{"num_hidden_layers": 10, "hidden_size": 96, "router_score": "softmax", "routed_scale": 6.74, "n_groups": 4, "init_std_router": 0.0223, "lr_router": 0.00114, "vocab_size": 4096, "tie_word_embeddings": false, "optimizer": "ademamix", "train_tokens": 188400000, "dataset": "wikipedia_en"}
Below are experts of layer 3 (counted from 0) of a mixture-of-experts language model. Rows are named router (the router's row for the expert), gate (a neuron's input weights, with its number), up (a neuron's input weights, with its number), down (a neuron's output weights, with its number) and show model dimensions 0-95. Each number is 500 + 40 x the weight over its row's rms, rounded and kept within 0 to 999. Numbers have three digits each.
Before each expert's rows: a language model's description of what the expert responds to. This comes from a sample of Wikipedia text that the model never trained on.

# expert 56
Inner word pieces after a first fragment, like c-ust-omers, Citiz-en-ship, Marc-os, ath-le-tic, Ser-vic-e.
router:482483537452538531512437530465507449559539522473479500525534465481490544475542446432528513530447478518530466505545504415499505440510525441427519490467406488460422574512538523480479467548583578449481495599528519544481544453480486467515533519490483571517529430507469522532492570519502486506
gate1:556475483521538493509553472516484530524508513465487550481495597474404512485500501520532513515534488482496453536612478468408440463485409528524504560539437493414528518478515468566533508522504525513540504497467493501452495429555541570534479502446576470484526491491472550533487562464549528553
up1:514459535502527448439454515466455575473516505486453514504502519505478455465526445567464537554452494507494548458522479519495496474429434521530499461430464504634480509514497501513489509491558535478462489518504520481506477441412501451501505534499515542471489482498518576596466552496562594418
down1:497448477497528517516466445578441506517436500549542495483565550525525514520488448464553523474522499541493521536539502525483467511477463441520440490396424539498464531431473543532527588504530459498486474461500419506542515512444500476527471485563473458536511508538452515559413587473532543457
gate2:485545519485506528539473433566522468499442548478530500432470575495506529602526552534509437484380494443438532504510515465434484489522489464516430526557466582494477493463470445488560492478564438511523588479485475521521488524415480480524502503497461448506504486512483481514517552515524561507
up2:570510561558487521481506493513524462479471491499398419492486478435531449506489566603449520410480564515483500498562482515525535461502528495479547511518470436498505477497536517512470464502451525557485526561552483463501502496527431479498538486568474445501537472513463540556525487399551576515
down2:498507502440447537599466428536577457571510539459546437478502518537505519534553526477494511520516453530485412491447531440574461477476484518493543555509569484519466450573483490577448494550438512527475519466481502480477586502481504521499473437491520518452539521495465483474550441548489462465
gate3:551547483533502482393473477544447446511481409458542474517468495539473560512437548514485492464525470599437461469570451466456534521494484572519474463485524494513486498537548513503548522517557549439524499509485541531517474473503463475524541462541386474446516570492477516545466451522497454503
up3:545482487476545539493457474424526486534513403488552503505480541557413498490524540508453553514497423563469537437471484478452460544516496459487455468456495442527478544434448478524493557607559468519518491466473499508521594496525503506526493550597458488426482527517477492509480531498453474524
down3:519456483423529474505449509548446455543479399565500495471505506496523524518480527489420495506519469499454484521472491479489523588563542528517518496483536461473437552463544448508518448480603495475456523537492579446485420479600548481462594521503431481496523477511473475532544502508521515508

# expert 15
Word-internal pieces of foreign or compound words, often accented letters like é, í, ä, as in Segunda, Algérie, Biró.
router:515536489478545494450449465477597515439466500494559481514524415528470514493456481506574468524453541512431519461460555511514529512460516518525503530477567498521460546493484485504490544479518553414531475569519447499429512526485489499475452461432596448515516420486502494449497603459546527486
gate0:439529480512513500575444575497511499435546557467494532530415449477464438587460463574531454446530503472547572530490407510507455490523468494547532472539491469524455439507445432510572505519485472493510512486522540477468481462567454527556419496510513457537482508532511498477536513487468550497
up0:543421479438500447451564531480504423491514393515397540463546508443514485525503495531508499493470535554451513576506541475460509510508525585521508537502498488391534539475531420491512508526515534466459510460445478495484510479482567474405493516508481515498581526477474511520500528502561465507
down0:510554516414504494515467556509533475525497456519444500491529488566518455491464500458541468504575555477476502485452557509496555497545472460522591550481566491562483521431393469486491465539476520475574501451470491501537441552473537488449469506478431530503504420438554495440498559505543499527
gate1:457489510466568514484493599532459452508521473420525533533506510435451452433574516485520515431557473513484539492531501549544471516471489511559461539483543463495435489546521506458464459476531533501534526496403479518520474465492470486483594445504551498471480470475456545486533469539423578432
up1:466496508484556502417514572533493432471545459501543524487550454553489442468526451489510519462523512543529532538550533528487546548561479466474481531426459446532435473457530457516415477507571455523504499471479536401586522507438548514527484543455530467498514504488443459486511560534529504440
down1:424500500489477433545541465479502458470414445576591536521470453489530473531524505488519466519494559405483491481491516551607526493450513420443461519516509458525521517486500497485482548516506498552551466479551443563459507516508488518419529503515489520572568489495562450565495464480471519496
gate2:459521577491448418490536536578466438491531566535491486489443563564512448504464516479519470496535469498539479505499465504473435528495468498458485498464497493519479513548477427506496516521575463491527492475484500531562487544465504531478551575490503504401550557530489479578497479538512366550
up2:528513528569478514550433501414467519478505466436538486526513558519523468542489512471522487511529513578459467456659494520499513501497529479492518504501447466542508501472505472496551387502419552496474523444525492559530494484516476456511442548541542531577573500505513529458542484502546535508
down2:581518503467477427516528594452535529499489467544535489494405503500514488473424512534538517537449493470503508476458489524575515457510464463540504547540485450499392518509495519462408536527456528523520533454557464495462524518407521557561519495517490473488544504564539497420477481511512563476

# expert 6
Short consonant-led word pieces early in foreign or unusual names and rare words, often after a capital, such as j in Alejandro, mon in Omonia.
router:508534479501548476569510508568504504483478578525462509485487523477543515445540493541524456475483494476496416523452540475503487524560509490503552552481507442453538492439466445535462555521512581471495421521507388503515487480528547431543545506472583473524461453494495455444512589514553508429
gate2:477443505585510519512534408533482496509388506451459463481502593483545491433556525518459467508548476570557439499462492481542505559509497481553493485504472548499510457499497564496543462568411497513499529465455473513510514483547470536482470513498547523519460506588547571506471565445512495511
up2:455571497523452485480524462471493435513497553506425518526490535532496583479444448551438508509559549476474582482519489564491543540439510497477500443561496484448580530515484547548565507508468435467456442586510577506480538478444507488546458478518486550507486477468501526532520524528554436523
down2:532475466559517507461454540479475497490500555549508477528575486499511497505457518582531496509446437482467527567521480556559475470459528442507548450480567483488553536476470472529412474538520574470459424414527526531548557515466511533539512462424545476470559520482510515401448486517490484485
gate3:518515497496483522458544488513437525438512518515432522561600523499560505539500485588471469533478498523507498517424564541481495444466461438487523474475526531591485446552559463539433529480461539452449461495579460514502459468501567548432473538487572494490474465535492477464467553533479509533
up3:609436506412541524469549488573498504509407443539506514537491486436548465483503515563487530473517437496567547501460520588483490494480595506529415540489476508487490466461445477507525475524547543453444463522500500490458480521449528503441501486499445522484518500537482454492527567559529523468
down3:553486463408459467505509434523564515554501453475494518511511540564494499524472536452460548475537486535506601497553524524494540528535508603488491497477504533486469421503464506510557496497517424435398441541481429498524526469490488485507469547521478501534505545468519439562469458557424496512
gate4:463576514547500548464442462485511473476466519463574470556514507526480563477500406504522437471598502605543459438556497451448501561562514468487544516509487506517568465534510495484502464470490463506567546540484467503526512560482513532491502530491477544507406524459477464445478511537568491514
up4:384470522485508565470486551499435507545515461542490519440525424511530515538497549514534562455462472432550548525537518498545530428435522476486453513483480495569485510492494490555427489501496442543503552396568500434516547439512511448530479565494455515508467553470505487487502495448496519504
down4:467503480513448499519449468523524476601528460565518466529525533506477534508514481474417518524575439429436524588492536488447502436507588523468432545473536526425532475522502482556505535502509524539510495475521481513470477515580454510513415571518472511448514492477478478491519505428473520581